{
  "num_hidden_layers": 10,
  "hidden_size": 384,
  "n_experts": 16,
  "experts_per_token": 2,
  "d_expert": 176,
  "d_shared_expert": 320,
  "hidden_act": "swiglu",
  "moe_layers": [1, 2, 3, 4, 5, 6, 7, 8, 9],
  "router_score": "sigmoid",
  "normalize_top_k": true,
  "routed_scale": 1.0,
  "balance_loss": 0.00379,
  "balance_bias": false,
  "n_groups": 4,
  "groups_per_token": 1,
  "shared_expert_gate": true,
  "init_std_router": 0.0114,
  "lr_router": 0.000565,
  "vocab_size": 32768,
  "norm": "rmsnorm",
  "norm_eps": 1e-05,
  "tie_word_embeddings": true,
  "optimizer": "muon_variant",
  "learning_rate": 0.00999,
  "beta1": 0.95,
  "max_grad_norm": 0.5,
  "batch_tokens": 65536,
  "max_seq_len": 1024,
  "train_tokens": 336700000,
  "max_steps": 5138,
  "dataset": "wikipedia_en"
}
Below are experts of layer 6 (counted from 0) of a mixture-of-experts language model. Rows are named router (the router's row for the expert), down (a neuron's output weights, with its number) and show model dimensions 336-383. Each number is 500 + 40 x the weight over its row's rms, rounded and kept within 0 to 999. Numbers have three digits each.
Before each expert's rows: "raises" lists some tokens whose logits its average output raises strongly, later layers aside. This comes from a sample of Wikipedia text that the model never trained on.

# expert 3
raises: "1", "2", "3", "5", "4", "7"
router:455440499489471486557557562535456509424489488482513476575475485499469423508512495476471553483479478532478542468593556455520517552494450567548421
down0:546479497464485489495433460445456480448524522496523480484439528459532440493428553476478475482531543540533513417504522476455585517527501571588515
down1:511505479483558489497476485484461508549489541488514561552540453468524499463534486514485482497483514498460444490461463538502551406476549493466463
down2:485494580455492476494423529490445528471485455466506449523514482407506537501544526450455491507510582448535512513518464451483519494403537481457480
down3:423561481534464463457493487503465467513469452474477560519534470553543466506467520423463458526505528530505498494477520499400530499521499557466450
down4:487494512459540552545585522454519514470517425439491533464472517435480527466488537426556539482492482565489499542456510465472467504478513466447534
down5:443572477511551538412576550467503516468510474531492463479504444560547495576460506526569514490548596466520473546591522587521449530578482561459457
down6:479526421551496537485441520539484475519593654619408475487543512525530499570476477487514460578425473499523510503569438452436551571506469479506480
down7:455554530492507509533530497444467509466540484544482462539531485503476520465488471489575463449450435505501397582455525579485536501459516469537485
down8:491581491528462403504510490498491514382436454487476484472545501554522534521497511546504533517524468514450509526515472440521408537480447509457534
down9:476477543508491498498592500463501574522475559521492573568579496521547517458560492482447472517460450478487453477568453538505525467537539485514542
down10:525497503498480559562508533538476497495463491554589488444570462496512503529421481473540539510541491478517432516558527489519481474575462458523491
down11:518549615468537504453456492538470543440412440495498539623470527464491481506418524485529484537551520463551461488511532579512468545500506454493478
down12:480580479486460490468481453494428510441558565523561422494452477529507476511471520532524442448500475482452442503478595489484469499428531504554479
down13:495524488529492501480451485478403473557491507432459455478549513544477506522535456424516583524536493497550435493513474539437478506588545568543488
down14:471532505468473495436477553525574504510481507539419518456545466479513443539538440520472439458493538522397464456537517490545516500415525507537502
down15:475510493530510508474447499535504492506489510468524495534491494483513497520488510506498441459463402553512491505524495511474526494505490455522505
down16:542456461541491515509501598493509512483472492491487538551547499576545635485525484448533458521523428502554506460487486431520432521464556416497455
down17:500520503523462460457474509518431505497468395442549524526514482525512475461386473515518543534477547533568420469566525556510438502586553532463433
down18:510485530514490582566518497514535498474507524420529494485565534517515559500541463567482525550473480502470463540472484479531507507483540548485482
down19:460547470470581441548482556596499453489399478530571451510478435509536509490514525513550495551506472487556573540570532537501466483469565456474534
down20:504511422482492435502424574508461492534506483497501483503490505532488466428490430458485478511498442493478543484533482526534441448445444454574470
down21:448457477477519451529508462426518546466592526456506528505483474491491496521481529498527550503480479529497452480625528465508527456511512491519555
down22:489529547459527472504492470489470485552581560474507471568440504453466518464603508503560497464505447499487470507566510468534498498484463500498442
down23:523454588567485507539541482490492537419470470489469482560452474514480479424448475502542481532471465529475493476545408536510490497537507547502513
down24:485550516489564472493492504572539472481495449517477463521536479509459496509538538503537532483468459515462449446476524485508493523519480435562474
down25:534509513470504478494493484588459482473466531442512486454390513502543468432544464546479452510538528513565441538511495471512506546479473555540548
down26:537556505541547420524438451533487430507469460516467519543468503512398481501532484462530453445503504446554530539409452504546546436481581506531440
down27:452468544484500494559532436517475559540460494483545520521473507534500495456488487581500484455452528514460510436502475486451471536500492595467493
down28:584508499470522510481495518549534471509587511446544545539462400501451451482536456457441513481509485458532452494582539491511536504449532510565495
down29:539521511598470469503561530473561493527490478515503537441536540497508493496530467475509504521469477462501440501513471475463494475500506558538447
down30:506443571529427455496505477527466512449511456498499545566543484517563486476486647495472485531462440568590504431515510422501482568518483480506534
down31:495510486517460469512404564454506506510474519499530506499513503499471535544540472467493473470528521521454464581410519512503541550526485517482469
down32:512525568539475519469534457469634460486556467502570445501480571508555525553515491495477435546458490466449500438525548535484554592501522470567518
down33:487509444501443438416495503514510512496484439459500522437457487503482474490505537522476532539507505539528485478541496465530444555468555513493463
down34:548474503495549502550483505451436493440552496570525489488442487506535546517515480457504596557491515423483495473435465471470529460524503499466463

# expert 2
raises: "1", "n", "m"
router:535542546538531466478488506478449481542500459546581520463549506608523532578473592565471540484550513563475481495456444475499391423511500509501515
down0:478517531443496461542519439447542518505539541464525514416442587480521586482535540539516482515524484527501516473527496520479488464470504572494477
down1:515583556526557499508428536496537490505495445480446419506491441507480493503464479478561541549537488487468506535497526527379480420479429430454582
down2:436496508522473434494476525503514534473553502519482582418461532435463496577510469508561481540492493482440468539562506508464500514517508555509490
down3:584582433532483488490581515459497498523513461497509540443532524483485546555478509467468572455572456509521513480478491533491542459520517560501478
down4:487465571506449537527429537540502494475521495513499525498397496496481518564519530540469440484459551553522507473491516504464492528562461458482529
down5:525501490493526559411439502511538483532478386487516538488560532488545424569474463460401494416548432448501493445511486529486600539491511526465464
down6:512560529529474504568509485462477519509484564468467465568482548509491458480534464465509470565525516529534467511551526545479556465457533502468537
down7:491477495490446442487500544494501551455479462478509461517545486630523482534466476523513430517445496511413528449452500439503457501425445502622504
down8:546475541498504503507531488529539525505532514529549494506461537514545474472476504440585507494501479524531484507441494487478551487504513443559521
down9:541523565542586434480477489453450451453499476485479561421466517439483506504476499487485491584463432470523544456518509487409443480544467466504455
down10:460455528516443535488547446536429457449480459490555502493455528560493510543558541430518443514563567448470456514553481566498552549550470493460507
down11:518463503555511515492527482541536498417502498475472507437476419533508554515460525446458510563483466537552552476429547509544482462503579542473505
down12:542574553543404503481516552505491463495552388479508532476524405484485508482517492483468452491495494567514547409509489537414520527515498494476539
down13:533472504508461446476508466519470486511501526490521534552472550618483498569513485536512489471483398456494476433498437570467451491468476556484486
down14:493472476449553612485509547492445469526490556449519495532465453541443506478481561462537529452519511457457461506470493548498517510455482490574494
down15:539509532521526514485492539526406426499488478463484509551511530506449517527511585514504524531437515525566500515433474521523534478455505508524491
down16:494439427514517542557534492565411516536504474512490475452542570484500510507496437445503580447484517557466418484493479479487542562521467518454506
down17:562440606562538496548454528552528562448472513505534460519520537512438459497476435484547466540521472508538460497536488473527441513526494486517520
down18:584522523487534489465512453495466401527494529535533425519455539528556519483514464517548537455589469473469487471481512568511506495464500513464505
down19:477599527479465500449495439541503510485560530452490522484442491482531527559504514513565504506430475577458540509468475459547522454525473503535446
down20:533473528511515570396425533491539439541551461518454563519453460550503580463527450486522554490505508543524499462422433510487483572418509460415503
down21:489467492451530486516519561500510537507444501505574491471525458549438480536532511526536448502545478558505495530532562451544392538556511509555488
down22:485531498586459450506540527501507504513433449546375522503545539541519502454502541530406466432464453502511487479465479509450520480466523514508456
down23:467497507490482496470515536476531499485552547605540469477477476496497549494489464547546519563486451466534456492535646474462547494545459405480509
down24:542474470490475468543522498488529449538449507509459522501563533514499471526516434423510555493474527581496502550471471520535563471565502536494497
down25:458459456509538470528576428503464471585431544466537491503467492513511519497510551568514520491493473538439467502457487527522497465538422509429526
down26:502496591456474510537463489471510523458543472500518492548534481482509538514555499453513541412510486496499516540513546495488551493510549449475483
down27:485496573399546503527542488526494421430475491453500489454472486498503487491488454480473550526507483470553525501455512549453486519575362468518487
down28:503413465522535515494425476499530522509452541494498537470573515412575558486411470481444514485500518439487532565466431527546547453547410446501511
down29:477413536447501540503524540509487470508426489469463506497493488515537442470523508490517479516541495527540483505435508478554531553505477469516513
down30:567478502562509492516612483492541539468479510533557491504506525574440531505526482449388487432523489413537492510459487514447535539474575481541468
down31:557451550484532486504527554547421496545561481496462478536525477485496449473418433501492521564559529465477546490538498492525493480516500461529508
down32:490475510457520523374503470501497498526515579509476554516510556498481509517518474502477445576560562498535478500544529491516468524499487503535475
down33:430475513511510540460542521460525426506530525503543446552560561580491458477609469496543553436535580486480487514547497499468508531457479478507421
down34:474558521537486486529424552533518500458469529527563413464522504495514562538546521504500469449502504557499505538543481471478549623503517565483505

# expert 13
raises: "1", "4", "0", "2", "5", "3"
router:491399539487522516420483528523495518534510444457539472535506506576509453532411470496503538461537450484459523496453556531433490489555490550503504
down0:502544482542455545491466532544444492471570563502464390509468450479376491532541528523544479522508486469464497468448451554539531443492573509494513
down1:472522506512482518502457541512520514597514477453496475544473508485490433505517512509535471411488520535462485493535476491485558523425520518474483
down2:505517469545482491453452517476516492461466499478477503492492480490447480508493527480462516529517509408505517551434502493506546525517526468515524
down3:497489484522452518456506473487539466509438490490524421529462487505416505469557565538508492472466462516561550478493491456470479432496488545489407
down4:501502577516488469472520547445556502542439506521472511529417424483474476514545470513470493489507603440524504490489494533449531520446553546540490
down5:453456551526535519485524454513494565478495514511461502516536497490539498419466488544403501459540388432421457512484524571495536485468449511511498
down6:523506483528535547464501481571557592543469475533546497491493516485558450473478425524550487461528509465454497527504485528430520524489542511515491
down7:461500495473454450521490470446532450510565555500508483501429475466495502499536503532503466490468553543552476464456475514541514487504512451492569
down8:471510512572512472486545557533508479521459531547456557508453480478496504492567565403424524539507496461513513426587486575509502495515499437499498
down9:561493530550476463465501476467490438507483503469480479541470461555521434509469494487510482498534520493528536476473504519509450510504473522531506
down10:536496496515462518477497537510478506485514479501537489477503456481410433489559474464513489516507489487522492519505515462508510508526518508528537
down11:539510476495596488502482461485490517434606507480514475490479471466470476479463516535524500465502460516509505495489477506486556437469516456488514
down12:508491476508469506579387539493521488437574489504595420535483504468508502476508509578473499493480508446581441462390395470511521471530449482512513
down13:512541528478495503498475428460496492523505517448537442523537534451475443539453412530540480480555533496498479542541555526505388482500460506450506
down14:489475409425431461448493549469532444566472467479496542432457500447532524428502503493571477512457482478512454521520476588538496469516514484478491
down15:471584518458431521524504460550469492546545453520449546475458585526520521543463466499500531462491535500505422541504459529445463569565506475434488
down16:493462563534488521485437594516429475506497502510486514522491447456543462522420453518512502544502490430455508552365490506464489486539472518471477
down17:544557465460466508553506495479537520584489466467455512475505555528463485533458542489468508503594471458515465539558488441448459548497459550446480
down18:443451492521519493482560574520462442452485432477499518513550432523505555531528531510513579496492525486533475472449523488472461423529527523470415
down19:480453462494533440459537551502454447530501533588536458447510446503460465477526567456463459527491475411439563532512436486491490468572529540502470
down20:455469440466546418502470470471575536498528491468522501528552451545484435487367460496474477491519490530608466521443506473532527493540490518493475
down21:531471495431476512503519506480532464474493525494471411565515594531541494556518527537485405474485606539462525509413489479479526501523491516480472
down22:467498543483524465473532514467529507483555564523497518473513471443485532481501471491469460530501437448495545510532532511504481483550518499495532
down23:544526555555491496559445528522416510558483444524478449546550422500494407569508509460450492497478548469482540531437549545505518513575517548598541
down24:514488509477465527418493513524417574494452526500537485508439526475546473437492477496402439416481516486497483522499480527513552547517524567463520
down25:489477549461555527506499545607531486470539491479493539489544508456476469424491507477498441424524467529515546526503468517480455546499498543552489
down26:507467503532462470541531532467512575460540588452375460515466428550514562510522482534477563489526510570536464491549545508541515483546500432524521
down27:503488490479527528480498565470439483439537482555503448523428463467518442460494600482501542505414578519545475564513495524437525497529476466477510
down28:555549537523527450501495472494469509461433519542510468526497492507438508431519592367452520534528461496479467535471551468468463522475492477514507
down29:459507516571439520507570577535491514535407517527484550462539486530548570483555529512519511517565497531498467515574590575578544536543489526509538
down30:555501474425492485531468484589472487546447446509474460554494474443563451492417519550530517499441543552557479484498537551527520431531511494555491
down31:530529506551455471480467523543524556555425525599499493465553574500546469535538491469512413473580462457515492511408468479427515489488518563492487
down32:520558492545502448464476513484503459555515499567557492444548508536522563515466461487428497567514529526569480522504467575485501477529486518487530
down33:506466473505444512457547468483565532414479499606467418509564449522484475526544545473529506534632455510455483503492466483540473533475579506482552
down34:531457507444442501531562611562534519518515498459454489487519478481553597512469513517496494508498522542536508503480480536471479467516461488492433

# expert 14
raises: "-", "M", "P", "A", "S", "C"
router:486551465511493414531495534493490485464500474473550479554557482542580513475475567456442596436453520570474473447500435488462438448498419526515483
down0:467489475502510508517462523590511523470441506511506534565502472454492531514540453485486536532482439525533476488507515555549421477468452543477476
down1:429581496567486520509493534535590499534526472487466546429531472488527474516502408418530455525507584465506415570525543503528498552511482524482518
down2:429525458507534506376489523483515460421535487461418619543485537555486519534557482523540510551548460489453505538509414506489532533518471527550505
down3:490552471481520518452526482466453533479463464508571469461477417466488416457489555501446487481591507491564476531566514492500448461503456494484506
down4:514566539575485520483514487508546543541452499470537508448526456483533468524486570449494517480532475470510467457505507584480432528542490452515514
down5:484573536444457486499503522539471469511469438487535488493492426518433479441512548486515488476547494482574453598516569465456500452497556562545513
down6:542465432529380463516518547556487551411473481507518512454472508451412583491530529503449507524539474484464520520487470481474435608544554506572451
down7:539457540510498470467459480455492471426553529494481510513485521561519481480544493563500540564442584539482454497543500487514475452467585487518516
down8:533484522445525516497507442570470529481499434488475463520479497483461493525443496497496481503420567514484513521494417476568585537476544489464522
down9:558466514511510459437502478549386482468529520484523426521509480477519548520467448502459482459540458479533481478514455532397461552486489506499565
down10:497479498454489528479521537547582535493474504502549531532524512527498504485542522446525470481548475491538540430510454498553501469451514540447527
down11:571491452502500463503549547543476481438523543597497491534461516442529557489507468505544491538439523526543470528488493539457386529527514477555424
down12:522508524563502442515462496462443438500510488452552509486524513469470521477460492498452486528502511538413447495490477460564466482532506573507516
down13:511504445475528520550427541497459424487530490465518472488504454457527627436507510514504543499468536509505594457464489501487509537538499523486487
down14:455571492514487456553525602435509524472505465486438493456500473492449525518511482508436587494491476521524528494539529430495505520503502452535442
down15:456482530462415528475524519413529505559391487484532515455509454515484489444450528519481564505582506526528458592544467496517463515571597501428463
down16:424517470495494493483485512499455519567461546491479509466482439489543451482493542464477532467493506463618489525520495562513526504466579468478469
down17:534480436588520499478448457489459491487456502520502487515517526406421488473468483467447503435472508502493456441416536456548539499512470508497520
down18:497488469504517470432438504461532537457447532560516483579469529453496527492530510517535581530514515486487472426461541529444529473483532453544493
down19:514550545486566485493551486513483419479502494469478519419520507515492514546428575548497477438535499535505472564445483471487504490528531424481526
down20:526447485459495549482476460460548454438454461549537478523502433506558578571518517456473487461528533414559455542442519475492535535502437528531508
down21:539466424443418481511505517504487432477486510502518401480432581517450604565538551485472501472504527500522480402492525496520558496456499477512482
down22:581567501484467570505548511580548418489522515517386481503592488490514463546470472502494466503519434528469570496516518449551575515532506445486517
down23:468553491517483507484441535535537508412514492518471474458487523558531538543394460462559504501452476550494538509525515439515522515493488472455524
down24:520536511491450483531489476527491535522504581477505525525447513475552513515469451562494447480565559541499506455603507541539540438487552516501525
down25:442524461545559536527546512433491522478393483432538469532468587544527464493540570531482488530538553451494534474489480536569450482465482458439592
down26:485544531479565562468562463464472509516462467430564496509493481454494522487533534451520498512506453500490469467504508520412479498500465459483506
down27:480468494486514508549451529527504538475557489563497500462547472576510519495538443500478524408488496564432482486502466455460525479471483475512526
down28:403539501501502511522519501461535487535494424526519464456576411512499441430486519488447494559510489539521533464502501504485540520536479593484505
down29:528566485539525476513522511547567503467461512405518510452509455485488472544529505483501498481444509557472467516476506450528533566495467509441541
down30:505553554505432479557524520492518473552478487566540444444473485534467466523454537491486605466530469478552537498462526531475498516502464489544463
down31:492506395567483566479464489510496497441562566529471513473521515542487551561493501477610472574530546504470482542469454477503540540532542493521496
down32:517467503476534455514448517470495450454486439522450523474491488483505567497517446480496497534495538596424445540433469523500510572471436503525537
down33:539467575609479475498478467510478545524531459505523512509503434474468456430494518480492526503466537482494471444533495510505565469561497454506510
down34:502491552541494473581519444439472446509511462630454444524513475490494434505459550457487573535473489410499465564494525454505507491543514520492542

# expert 12
raises: "ab", "is.", "i", "'", "ib", "ig"
router:492539554491514516449528516571446498465474480464521469448484490559505499532531546510557511434603500548491474475556500471475435468494465492537491
down0:485585430459472440611461532508519479539508476455491525528489503413408527532471463497489511482529482516475501551454526550506468559568509450527530
down1:514513425484533517499492468482520495454496501466470508582479527471483499458497522514551562528449417552492465521463450499493497532463448460452449
down2:522493588455455555503484462556539502527434532503472417440536473523471474487521443502547508504496513459520478563529500502451452489445564531493505
down3:527440487513463537492483511559522563488554518492577497409480529534471484484556471484575531512552524531476555474459485489460496488470495494491517
down4:531494531487422528513542521525513480513490534483497498526514519486520522451487445475477508461456474508487561488518399460563433527481510593514461
down5:511487553492545529514466500554478589574451521521478517529429467451425461505530554510565468534544532546517532485453416461557521478502503482552519
down6:515492620487604521490524478548508475510486512562541511463568521429529440480524455482504463512521436522497425515533468524464534430537480447544490
down7:579504507441406466538581511442424529485549478497535529488501502429545487465486516496472493452447547474461518481543529515549496490512432480441508
down8:454495497519548466532486531464456539554472510529521489474436549504547502536520474465592525465451514538507561555476487577527502505474467526509513
down9:502425462524505510522482551500493499524500550469510537437495552471570564510576523500512453481484470557480512549534491486477457556537570527565491
down10:553455432598480450555505552441527481542498435565468474505556516492454473480532521484480476473516576421491490509549500462485452552496544421468528
down11:519509481558553468501524512488480508508505497465500508468520460457448555567496520447493504512564531441431493509470518504544493488525493514470468
down12:500556458568448505431504502487459485496463492464549553462544525459512589505493532477472535504529528447563492444513532490490515520542513440479434
down13:537512475496533533462471443470544540480373515411469488489445541486466437451475558518532559533480487611468479500565561509542447485512492441489507
down14:459529490426492569567484501569547439507562531542519465474512541520487475460519496508523480552450506490502519461511516488504503448541529534559432
down15:512529527456466494511489469448500462449527535485541424510530530486465500463460506472430539493455511555505526519483438479488462549555528502517498
down16:521522520483570559440506426523520518524484520486546538545509439507488494458500450557550450536514531562530523477480513454454597546579476465480499
down17:430479515530459528496515425460516601443462559535458509479533470479436457462458466440509394458469552470537505527515538495437460528406494517471443
down18:559425484473458491508553450511462431507445538559470446481475491452536532482458479531474504546431489539507489440577458489468475496514516540479457
down19:494542492467549599461463531486514491499486500546479524470504510569488474526482473437538430508465405451522560529549512534505596518439460481432532
down20:482513558444546451498392504463526562453530434491459505439500498453514489565462486453460494402525533571556530493462533530531532529526610502393474
down21:445523515477521441474531505455557502491487450498568543474456493496503503551493566518436451484519492497524481448457479492521447499506452528490546
down22:476537540527508465484585457540507476503562490478530505500479492445483505490490514442540525597530491502473507494541518527476395503437555488537469
down23:458502475425496519466576541499529483508522580447477504503530560533565528479448477518533523545569434517511508526506570533532486566504561441448522
down24:520492460522471550471520488470454514510440479515452529473466440533512482500487470518488490509584460522554488496461499550563589465473486471548547
down25:457469427502444505423533400569465529527551478555476516505467525526496464463487492488487497499478543505520487528461566512468556452526528528487499
down26:569457527452495550533441537424443554567529492508464489544493524533475482492545569461513496462486567472512539538455490488557468475486460455457526
down27:492494566574535551512458544519527523488474586486549530475513475498504490491473476543501529489538494449483469456449513547528521597505549480526477
down28:419507502469487528521538517471493526512519467488485528521529493479456523498517476500550554522435481483497454498552465431447518461397467561529515
down29:508497469454499532475568489522458549473481511539476545436477452490533486515497501429538440512575500539497479507442572457465550532519428494516570
down30:506576499435481440537441463525552462471462403531454466465528521567445515508505532462526552511441521485474484481483489544547478519515561483550485
down31:449521415476514518504467422488483498495502473487484455426573469503528475461467494405481471498445561508537463490482481475421470478494502468468412
down32:517584445422590465515526515542511482556495500418533469505511529464513544469460443480568504480501541502527530533417536564528437423566574563522462
down33:536550376515501422436510555419491538506487522503491483501493501490501489519468534469494471460520480539454508504489534521628479484525483475496538
down34:481429484495491542507439567557543463542543579483543528472488527620559526480515462470425486450473494470485504477525511500451517476476477537528398

# expert 7
raises: "in", "o", "et"
router:461423512485536544435485495566474510450517498505492513544524473561500513557539487511445528490549514500502546388545503532462459505523462577526539
down0:470480536482441511529415478472484515511570494489529479514541530538466479487513373519442449516420515514505540566485528429511507513468435519445477
down1:521529474565478517539560589429535458531404469506592456501475541480505489518567521503529510419549521500475489516564488548514456521445486450471446
down2:530499505422487498529455513487527527538591499489400494532471520476464488541515535464426488530501572550499526500604537509424578536561529465470513
down3:451408497478482420444517574498517468516520452534590514523474501437476489539535533588557491526443485450503594505456463539451462514454585563425550
down4:501477458429527503500506441528529493466526510523528592545529527491545488505408506439494561442489567515459526480469544451461552526513496494453542
down5:575542540430497515495499499495489562553522513430497571553508560470548452451426535472545525384486557537556504474496513512428487480502506452503501
down6:518491505465499486532526539413510507519524546560537511560490474476541531434541459479498500502539416496539540499520488579503470487563509509516461
down7:492481542541530418539461514442450484523507545479470475514453483475465537493443600566547509557462463540467489467522614532446453447492464494498574
down8:548463493481441489588520510524529439531528506462410519434423437476521570507494506507597528541494500412498486528518483492469553516521481480554495
down9:476427478506469453426551598537478518492510584449458585483516455455544511533451518434501476471492469475554506476468519503501511526537469476496482
down10:442463471544528450426561518544467498535537551461490488472504488468489542503489497514489469470548418463518450526555499561462430457476452460468464
down11:532516470497503527513479519495410480489468460567485562454467411528513483515561489492524510467461464508483513489479500513476551431522549491502514
down12:428493520490502502493547488505468497560477504558495520490482468453561567497395475511524428513487526570503476488545470531493503538577571484468505
down13:521461502536460498548495451475494504494506475513541516509538501554482544495518504536482536554499495422537516516479516554447529457467483525508507
down14:518467461499460487494469505530579502561480463538424477518453480509563507492508543544480567484529563524476442490477523515491462502479474603489531
down15:501487400529572454539463533476480504513438505501551545490484458538488473495485477556529464558538565518467460432481551549481553500458511582518546
down16:491515556488487457440482537497404404465460538482424524475512571543512454541483513459508488557477498499544472561568494509515406529563581536512519
down17:529506521476489446422520461503524529623511526509439435524471550625545471431483444495544493450519498534556475572427445511494480498470553506397483
down18:452517496539476542420560517480523548484515485573504470520535533474376486526542493530413524486550506517408440521537565476478499463497513545477517
down19:500483526459496480545415442476479525467474464476431556485499453535469408518542498489443439457481459524490514524500524486448545450439575577513542
down20:525506551514472512466530509527470539547518567393535454515524423549468418482514424521488494489519541452505543546529490462472445555462565501476470
down21:501487492414481506513526563505474515556508572419513478452523457509489461483502501537461475477531491562471451492491531563586486516581482465493535
down22:464531559479487493519518508523459455550542506459514483523493517535551529493493456540556456486515479472520437599501495514512553524465533501502464
down23:518510449516563474535479502521537518492560556448525462486468491560508449532504514509493531534456507562481539475450504472509562426472524486525495
down24:548462475516466531478533456447461486506473398429517467462484464505497474459467571510526476517447491556508508420570483487452461504493500496558492
down25:494532470524570447462507511474480511485467446466519476530481471450549482446453450514533479405544494556454466512487512426464480504424514564448511
down26:462616548537536455465409508515513568436551549484466467400477447462484501420495450496463494509550553504497500507453467484554481498502480515497509
down27:489521568476465485540527481481471557531527454568506439486480519519522558526551524505516467471525460514511583542484445478542500489490445502436506
down28:484492491498548558520539509473484439547499518488467547460409554534509502489518500602443462586505453563503464441475488501481504588474554549476437
down29:582546456481439444491490466493515542497505554538472558427530485507495469552456501511548452511552419487467499443518479484518417539502523496563455
down30:489479435406469459539453435571560496488461485495480526480487554507460487507444423487481432483464493574558600470488442465510509540473562507411416
down31:485477493508514483511525479601473450476529503562551553499530507471471492514492553536575507425540482534514473483543491538474548451465527481500472
down32:542510506528507506476456477510448510526576387534483476496486494562507448481465547504499499547511457563480503479377462532518471529487411491548510
down33:505476474492517509550529453480461548462478520605496575463480470500388532515442518500506515426434521574452520436511489524545520521496503536463486
down34:457455503391484478493416502527538478540495516503474509501489499555467516511597509496508481539494469537399514581536530524495521493550490528507548

# expert 10
raises: " |", ".", "–", "-", " | ", "000"
router:475536513466476491468526533452442514495500468472558541509531536486490502404451479524444522430482484537450427488531471494483508479491443514515416
down0:487482542490534537442520497540533503553479482416526457538492510466550426518472476520418567448534547497569478577501464553504443539433446533466474
down1:499509520511474506560511421475463500472507472474525469506457508462529555521544463467484577454584458465537489456491568472561500510451529504504490
down2:523477589550455571507505569419469500486449490500518507552495448497420461479447495467504447492484521415525515478490458482559497499595486542469519
down3:505482499462496466547533508487500502517499488570545505463524510515510482434466431566497488506506577490469520533480484519518446469493521503512531
down4:521517538502496522570549512497378564522485491449467514478548400500499507489488529489482482575444498479524509471490463472534447475538494521456563
down5:500466517498577497584510524480475542526470533504545496479509532539481545452470480581468490472556502513539442579394438512520556434438534478502508
down6:530506483456496519434456518488558525474499509418495533496544484479488512493522470493481446471558572491476501528444539536496614483517562514539464
down7:509504469552520510514486479573480480517555451557531531503498555498522482531486506557580496386548485471562468502526472524467469445440515474494488
down8:522509423468480465502522463488497493465529533455464495498528522512523515455502524447508499505613542470577542489473468484502534502559517513523595
down9:504521445458412552487446507505544501411525598493502546480555493488520524511461487436473556480454530534479470471479497492420562511436493434474471
down10:501542458482558498480513489438537506516462510510447501516457513522487484504506450516481468486478543541491537520438454524527472492537480524491496
down11:477480488465529478548447477521535542487492530499513567479484465505524466427485416477447450630475537555429506609584480578456588538561516540533480
down12:520540546511446471493592493566479475504525543459496526511538513466500572513509484512452502477474439529502516508451508554545566475461542530564480
down13:539536489532484468501495523557432478460491437489490478527465521485458536494495469536413469500580474512508533460489541523543473521484507470482534
down14:522448415510470514522541422517469426542448564477491480490524470497498503443487541561460512530534421539444490584479516549472513503464564499463508
down15:506541468517489507525511453555529520443494485561452509565503475474505528443523504568475588512556488438512499521535476515437476530530521504488541
down16:515480483502531477600532515545524441457519487546518460444488538490492502506488457535477518472589422485609496524497495528481539508584447481531499
down17:482483497555529516469559481468581490513552531460499585517492576497528489488531495518580484484498506559510557563507471560548533596590566484539533
down18:527532542450501507436482483518446518502476540462469511524529483608500485518508522545465512490462544585463466567497541452479536535502485436516468
down19:532557476514511494530470537510497478517473568572499503445512525557459469474490525442502409514445477518474461423510564491553521409482472522502538
down20:530498531456440500525482467506567501508559484552541475510511511501484456515464402437447449470519480509532518540500508473513559492476495515506503
down21:497500547462521480534588475514481525556513474494493510529513511497459521529434528544517519514539628566397467533551552460518531440522496469439460
down22:506514456493537521447511511464482502508434442487518510456510462535508440514506481473447506543531481535431433487457466525532475582462475549479568
down23:467405497504439448493491402532541549526514464511582452496518549466464507500469470432522471434578512476469514470440495443495534471518503411540552
down24:452495517522515490442505536564485465532472484550481506473513506514544516545413530488517542553483448531493487475514406560488471509509510495485462
down25:513446453431499471449517489506412456526512482462571493527468538512528492471508442525539494501418465506506538486525543538534548441500519485505445
down26:474447547529479497530461477460507472468492479482557498529479535410509532560513451532509510497484451486481448511499444458513500497499470496522476
down27:533528461518488517509490466581501541517470549454501508503518457531479448514468462514450458460577485518563506492524579502520439568461512500518458
down28:499517457571474437518461530544533490531514486497562465572481441492429428480551498538475588481517463409525518493470545423491439507501566532528509
down29:519561558473521513492551483455460530505598539484518514496542475430536484540495524472513467537538472581499523566570491533482516486515473540542511
down30:519552534533468474539413457451496514515580552507487474501534499442556435430484525450551510462547489465478492467459543526488464517446484492414501
down31:570512478514447507513551520465464445487487506508504520545460441441511418480488481598535520479563543508500467542529396534476495579515537464500522
down32:490480517427447486463514477461535525421472478439432466511525509489548505503497471500469582514538491503501554468533535466469527488505542552454545
down33:429563486507521476501535505546498509468534462546485502412490562559498507446518475522420475496472434505516500438515531522505523409469463422525504
down34:426478518522544498457486562473582513525496467540482514536481472525469473504522519482537523445553567520507466521511487512538410506569539451521480